python train.py --n_layer=8 --d_model=256 --n_experts=64 --experts_per_token=2 --d_expert=256 --d_shared_expert=0 --activation="xielu" --moe_layers=[0, 2, 4, 6] --router_score="sigmoid" --normalize_top_k=false --routed_scale=1.0 --balance_loss=0.00964 --balance_bias=false --init_std_router=0.0194 --lr_router=0.000491 --vocab_size=8450 --norm="rmsnorm" --norm_eps=1e-06 --tie_embeddings=false --optimizer="soap_variant" --lr=0.00817 --batch_tokens=[65536, 131072, 262144] --seq_len=1024 --train_tokens=762400000 --steps=5143 --dataset="wikipedia_en"
Below are experts of layer 2 (counted from 0) of a mixture-of-experts language model. Rows are named router (the router's row for the expert), up (a neuron's input weights, with its number), down (a neuron's output weights, with its number) and show model dimensions 0-255. Each number is 500 + 25 x the weight over its row's rms, rounded and kept within 0 to 999. Numbers have three digits each.
After each expert's rows: a language model's description of what the expert responds to. This comes from a sample of Wikipedia text that the model never trained on.

# expert 2
router:475466474515501500484497512504474483503521505453506487480509469497517507498529465524507494509559436421518515501511516538538479524504531504520514555509531498498466492459504493514532501509475443508551473472485522496532507512515535464492486510513522497452489498559427494527480496489508536514487511482493483472493503467516497486475468445499541506519506535517518491516488475440481469513505553458508504501482486460468505494501483471497516498496497527517508496533459498523523483499514519472479529482532481521507506511509464515448519526489499518495489539522478473526553532502505481485530542478544515519526469513545537470488494491488503485530502462496504501516532512471479509490521515491440509507552468485524503494496515486496496486503495499522514544457540471565505489473523492
up2:525466494509489465489526477469508524499494506519512537492507516474493524561505519479511517511478496540546503482521514492524496500489506504472508501491474527480461524447475516530535473530450455476470519523500486460516529521494481526506507477506515481490487440495508480523538529482511477477526508470476517489518489497478542464442502479489497538529514494480506534515476517513499488476443465486472439487510475497513490489498514500494560506507487469487502525465530468517505503522457515494557513501481517500473483482488467530489527563527509498474485527493541465505529514478477483481474481515551513504515546466464463539458510512473507469517545511523489533516478479523520481537511505478532503538512517540510451490530536518465511520506502499491446458479508459495448483502493519
down2:504528502491529470502464515527479565517480513553476505484496522451539511536499492505542488516510520485494464506497505513519502552473508514466492538498501500489534475504507482491491508451461529491521487501490457500465503531500493505529471529471521467467489468506490479469483508474489501495576523550503457506521549511498509502432506525435501514542524523511495510529462456489520497499542529473473516459498479495504475496525479496495536454455515447497511541480512507484482519511501451513506479503504478493496507521523495514497511496519511498511510530494525502477483503547504460463473541528474465532469507484524482519447482501476499502534534531479500471559544486483486497518494484520449503498479487515507493498493498512520529467500530458526472453483468539474496460490491496
What it handles: Tokens that end a line, such as the pipe before a newline in table rows, sentence periods, closing parentheses and heading equals signs.

# expert 58
router:520489471495489505483472545473515457522558551480486515518477497490534491516496505523466522514547490509524506472504478492509517526452531572514526524491544466495502544472522478490558472516485509544507455517506506483522494553514521497512497467505491539480486505497447528503466503523514499520453524529518534459481504457511503483466485457503505489488500529473500493509513504488498462504525532485521492484513491506470489493508487473504502496505494522500477516483469512508491522475513526484470535490496502501550472493470454506492532528506455533525473487513488485558510529493473506555534490446498524501498512482541499488511482547472528533525518466462516464507534479520493492455450532511460529525545516495496506481456523493523523463530516477475541499493523462533497489504535473
up2:478470483508494483464451477524523491539523486487498484452492487483485486522472465511539490496510486483535445484495522502509518500491493514522466488556523468446495514512522505505493485480457494521482519446522491485557500512476476455549497489499499492492508495499472473522477472511478460492435518485487477473519507495525561519514540513482525490526499478505516464538475546486465508489502459493496520540508511446478477519474517484484495506491474490527508527537527538465487526451508434485498508502482488487504500514510482461533502495499515471459523503526493471485485520480454455514505522498519505497487465480540543515518505517493519513533467518477496480542491488477503497524526496513460503534460524529496520496480500495541517512478558462470498545478457534511526521501442470
down2:502484494515513530501489538500518512525482495487543496483487455468528527537485466504491483524486506486454507531485505513490480462546508519533524538505467515519504541471480474499502487532491532501469525467473529528489455523515506542506492492472535547458546479523504492445498465516519502486486490471505538509491547482529487491509501529550525482529534478505474461472541462499479507497510480522470519474466515480524485491510528489504507512487446498475533522492539471502522525462454537484496492472446451496502506484542469503467522498561497499498570505506521496529519500484529463496481510507512504505511487519454517479522481488469543533479532499506537554463523523518529481504474527478527470476478507523511495492517496548429513496506525499510509522501534529495475512503475490
What it handles: Middle pieces of proper names, mostly foreign, after a capital letter, such as und in Hyundai, ind in Quindío, ab in Jabukovac.

# expert 27
router:495483510551475515520467541509504448486522499461521516463516493489552464536517476508481504522495481453462563465455508523533476507525538531481521523514506493488471517438527503473556494535521460540512521513519516508493491520491523477488453470496522505500504554513452503498509561538535492527515501486536512452467510484481445482530513496486497475522524494500521502491525443493524487511501504493513481477481477474491498536507473491521468480522469490516429492457456484511541493468558513490497532489521497487509466464489488515485526526489514493492471500505453484519495523474498517558489488460524483524493490483524521512480479508497515472493504478466539488492535470474512476504489508523464507520550487480511513503465514517527498486527495504502527518451481482520513522507514518
up1:494462473500495476481503506505532496517515506503451497490485468460477445468516499480498503490552517467467502488526528470508466472532498502503533487486460496533493468515483492462515472504516541467516463479513494464494493457516505490550479534515493491522501506488489475473546432480515480485514515503504520528466481549516478544496537464454528485480530502489472487491467469441501500473496467498447518458475518533486460593484512500527470520496504518480539444524478505529496536503527499495467508508507519525467470515530488496503486512522524473449505502529512482498471501458524466513511518497497449525453498525528502536495535472516484529531485505466514522482514489470477528497506521502472457513535506498497493522487527460524505451514468477487502511520521508483495517470492507
down1:547521503466456537549501478504573506492524522528472482475537495503457505536519489536485477466511461533465506508469505495494567505513455522495496482517514480439484497556490502517514486521500484480450490463492512480484489472487468514519504475543498484477483558498462535494528518474494480508495505445479494461518471503453521506493450520487509488527511485494452506514480526512522455494436528499475513512487514508516507510515534507483507514484469498537513492526516502508548519499530517489481497504476521509562469495503467503482524472508492508511537493484522488516548495489495511466467486485503538483474510511526461511453498508564506506485473520481499481523512465529530453487456537495514529505471518544498507482535485524495456514483487510498527484535471487525505489524505474
What it handles: Middle fragments of longer words, often before er/or endings: Bud-ap-est, sn-ap-shot, man-ufact-urer, inter-col-legiate, W-int-erson.

# expert 35
router:490488471528434492515467558451533461542523520438524487490489503490533468490520499482485490535492469434482504505484503480494499494467510498499483557517508499521497535486534478502528489511474445510543468461495456486521502515475496453466486490536545487494499500547470471482501525526522516492469473512516505471498475498482474476480477475475482509480486508498521499523533467482512479491495534486522475508510512477501472507497472473511503489465526534516436465516498508514501488502508547468483539455492462467559490496491494539499513479507499550536450491516520499542527516471508491502464504464501537536500517491531517492509520539473530507523541486475539505499517510468504484479499574518462500532508511500519519488452528521487494511500522504477525511467526493490484503538486517
up2:484509468475479504492528506490474549508525479525510495550539530465498480518491492484536470511546511537484524487463532481458538493479528480493510454439456508515475482531477507486508523502492491466479528470508510534514505486497511487515521515523481508445496489445505478497523555524514513543495525544544520490536481516512514467522470494515512441491500474509500476495497485487477497518481539512518538479483502495526470465468507521483502520487481474468486482491503504507502488502509496521451519497521484535511483509494450463485525514516503515488502479457502452477534479511462534535485482534487426500467528500455556474508459496529461513476483469500494494484520511518536518514498443514517498518503536527522446509540488510529492507559486507507508480482444503491529481491495461
down2:508467513519478503502496488511491567483505490465540526518497472471485526511491529512468507484514480481539498517537472501497483529521493512484483469479498466500491501501474470482478480484452508474485496481504536576480518497529536523524504487448520517499467539534499471518490480494481483500497483487480525514495543479520507470454461457546475486542587490565468527470528470514511483493495458494518503496524459483555468480513494535455457536517513504530493506471482523497505527500512479515511511501465524510533496483515511500456490492492522525463498510538463481459553493499512496551516481512513501527522487469513509518487523481515501506528502528487494498460521511492492474502517491486517532449533448502498461531480478459508486492519524546531499524496518524496453526453485495
What it handles: Plural suffixes and plural nouns such as -ities, -encies, -ations, -ers, species, members, often in list titles and section headings.

# expert 12
router:492458460510447528520486564486476492532521509467475514442478504527512467503520512500493484495513461482482496491442485518478506526507551523528507541470518517507492515497543450484568473493468427535508493486483469485536501512479515498477492477471550478490464494485463529488492492504476479498436483456512522485493489420473502495511480484504531503517514538511504455461507480473518472454478547505487487508500513470458461516477479517542462465515487510494495515518491501480518505514548505482501517490524495497570511499504499507482495548527515483533464514510487506507469516517501494510518493467503529533506512480515499477524527529488512514511500479480534473530492507476500525481508515534502533531533487461537488460476470494485515502506469492482506524477524447520498493511525484
up1:503459503445502520494476482523509480509530533498419487516494527532520489521514458486516479528496528493501516512500505500499503519507510497494481507477546513519486467464515523558521492512497524503507500465489567477493516486521502471509476502476518501500490498502477497453505514507534522527496479478495480544528476505487501476566500528478473514483471521512487467443532488454563507507475521498512524499479509554489542485551475487499481515463488444517515499475512466501488503529459468498482500522474450475483496543523507539487500482490500477443522504484527518486485464503491461503480458518522500563496487495534501527490535524499516516494482442449474491533485512509507531533486525514537491518473514519481466478481456530494527513447508471509465514488485447509487459512483491
down1:496480483561460531488458514478486523492540525512457550524498515462513480504516461487511489485510517502517506481526513502479484536465507505473542511481505510445458516540528534539491488539479507520485488453511506481494508518496484523506474487489519542527439499510469477545519529553503500462481537498521451482483462531489485501509492524483487524490502515493482501483520494562496489503526448508524473502489445484467436506447496516532531541499528533516452482500480487506478544438492515539459507541488492494487494514476491499470478498463518520478503493536485479486515515466455505498539460531493488479545472453482503494480482533470481502522503483537531499480485521511525519525504515500539453482531499474511487498492501505513516539493501504480512517486470482479513480476515479
What it handles: Nouns for people's roles, professions and nationalities, often after the or his, like guitarist, cyclist, historian, politician, German, Minister.

# expert 19
router:520463486525488530546484532471481453492484555466480506460469518474538510515475522554499472498508518515481501485470520484525510488474521538480516502482482472515468491493522511544518469495517492504540485506516490513485492523514522478482459509525519484477499511501477496470492514529512493511488512496515490498488485498508465490511508533525509513525532543457547471513509470435532456500505532443526484466511514470474462520477464470521486503498525513474444489514484526482510534497482487522502507468485449467550457475481486534505476511505482535523485513518485484513526499513505529508517485467514523581464495508499524535517478513472471510474523479460533513512530468467464529452491539530480539556521507486493535483516524494503489513520528485475507544455495441501480495517484483
up1:521496499493454566497526495459497460478540501506495483514480479553535515508517479517465489506517517491486501503502526505506507494473511493477510480492513469479492511507559513506530496474495467468496548499520507446478545508533477511509494523520473514534487491464518484548506510517513512506532488513537513503520545508484491492476489501478499508491497499475496520507467497483476524497532479510480489543516505479527538498482458516507546528528531513502547490461489496506509499520517490520436461515481456529514479491505455506513489507482507552470486483477492542504483483499493498453505481488507451462525499521513492485469502509493524512506490535514464510532510486443527464550541511490559486522510521460494548477492450550523500454517517486513570537524473509514447506549510556
down1:484535510509471575481438500492506542516506509493539474487503521506509465538447516477509485512514525518493511475498503498464522472496524540494515483527499476517517480527507488513490509539490471488469470478469498498517545499458455569510520520546507563493525498502487501477505509525488522481492498525533492472488512464484546489463525496478492510479529518534505523473508504486523462483494565508479523522510506516524501511510517452489525508475492499489506522485537476509467504517520532491517491505490490488482562521496496522520510500545511507431523492504508481470515492537493513540537483447548498515487505471533458520474497474511487552464494523499464423507493471522470486517428514486508501471471514484487497522488506466456484509508503514521500529487487465499489536542472497
What it handles: Heading markers ==, ===, ==== after a blank line at the start of section titles such as Personal life, Career, Education.

# expert 60
router:513508495528473510498481531468501477528517562449492492479494504510502527506499511495499511528524503464467541467484495534501488502453514534533529487533531500558511481462536497542516474494486424516527498494470482502484506526508499482457488489501508486472532528533465513500479497504534502499497491526517518497461493511484479456487505480533480515519505511490516483480489494452517478488504509467487492525499506453471486504509509479508470473491488538498509491505482502533514503467549514491466524486533476498525479503457459518472484475480491521530439532514489504533539477471524505545541499483473540523518526487509488499501473536424527481510502489490493507524514494409517492486511526463455545532532523503474474477504505503509549499510479480534502509412511493516515506487480538
up1:519530508481527538517527473477470530490500503502462464500469513517505479508496483460459487482487484482499482519503489510529539530552508526571493478516476527488520522478487488499485461494509503511463569514506497496463519488505510492522466517504522510534467528551453454420489500504518533547500508501520489491496445503569477477518527511497525497487467519519482499491485521503501493547489480485484472471503510495511479515515480477483508488490461526487532481498524526517505524529500510477484461454510508475516483500517509529489543476503515487483505475498494500545512515487489499541542512542522463488459448429515524522482507556466500507481482462546519495466468540491485507473476518488524524519517467516514491485457540507515463473497480486480503496447512514514508471475537483
down1:487518481519467484516484513523509459522505526531513466490500507504483490530458540504491443512478548491504472514488465476476451519482544506495478529532459504508489510490508491494494452459513536468495518457497504519526470485492500515531501489546521472513491540515498464506464498456475503456500492504507490501507445508483480449489511478476498485479484495475500485475562532532508492508495527500480495476521482518475480477495500530434508488505502532493464507521574564510501449504481513500562500494486472500520530497454524502472516537512478493501481506527507519488507478471472516506485503525515496480488501497486502491496489505519544499515445503483505509490589514505499487495501467463513524494462513513513444546477494477525480544492497530453535513486534526501491449512528451
What it handles: Music and film vocabulary like music, album, film, song, Director, in reviews and track lists, plus short pieces m, de, Me, mi.

# expert 42
router:501473488511449509494486523485493460477518519440492466473470525489555488512505450479482508515534498500504495527503496493503506510481519516493491512496509490513460515465550494496538458556475450500523523527439454481536536500496527459511486500515520530478483527490479506467500516500520487520458468486549512522459495481536488508473473512552542484514467532476520504526500468496481485485533526478497500474511487481516509484477480509491537479500477507534490460473457496527540517502531535456502548465515484497518464516540482509468536552500503492519481512528462471574513475454488485506491507499526513543509475522537480547467501535464532506470512496486527469516529488484497531494496511544482512496539495538493501453488512508492506503485519508513543508450506477502480508511513519
up2:478500543490480525487510485486503488458491537495483494435474496470475502517543515519546506491511454527575486478544533482474482427498486536500509469471483511523548499475496518493492484507526471481522472484494508488469511504490527488523522499455514482536533518527453532530491471485517539494450496513508497523480505498519499501526516451478557487498518541488530542478536483502487501477516496533501520497504561500556471501494510533475494483520494491485488466466494464508533524461512484507501468499509519492504492519524470523487461475511442527496451507466482469502508529540500515524478553472497490509478525506486519497472474491486518498498508518515533501499494509523540543475514494499480517513527517514434444478503488527499467466474520511428484512535496488491489511521504491
down2:579499505504525488510511485503496480499498522491522528507506458479480488493500492532483507484501485536514506521477479507495483502536505511501520476485490527492479477505504533512466525510523504506479464541515495493520533517509521488440492466497476518531523519569499519514432468516534507513492491498499532483560505436506468525519486487493501514524518534465501526507476479515495548487491485440500480522526499513496488489480497457548517529484513523476506443512536498499484486484488493515541486538534463449530476505507498468476546490469478486485485489496497507472500448500564492492510496497503492433489474488489504470498507498537493541483529478501493516502475496475512454524519480508534510463519439498501539468498506526522471558485507568496511429483507474519531487530495485
What it handles: Short consonant-vowel pieces inside rare names and words, like or, ig, ot, az, as in borrowed, Razan, plus "See" in "See also" headings.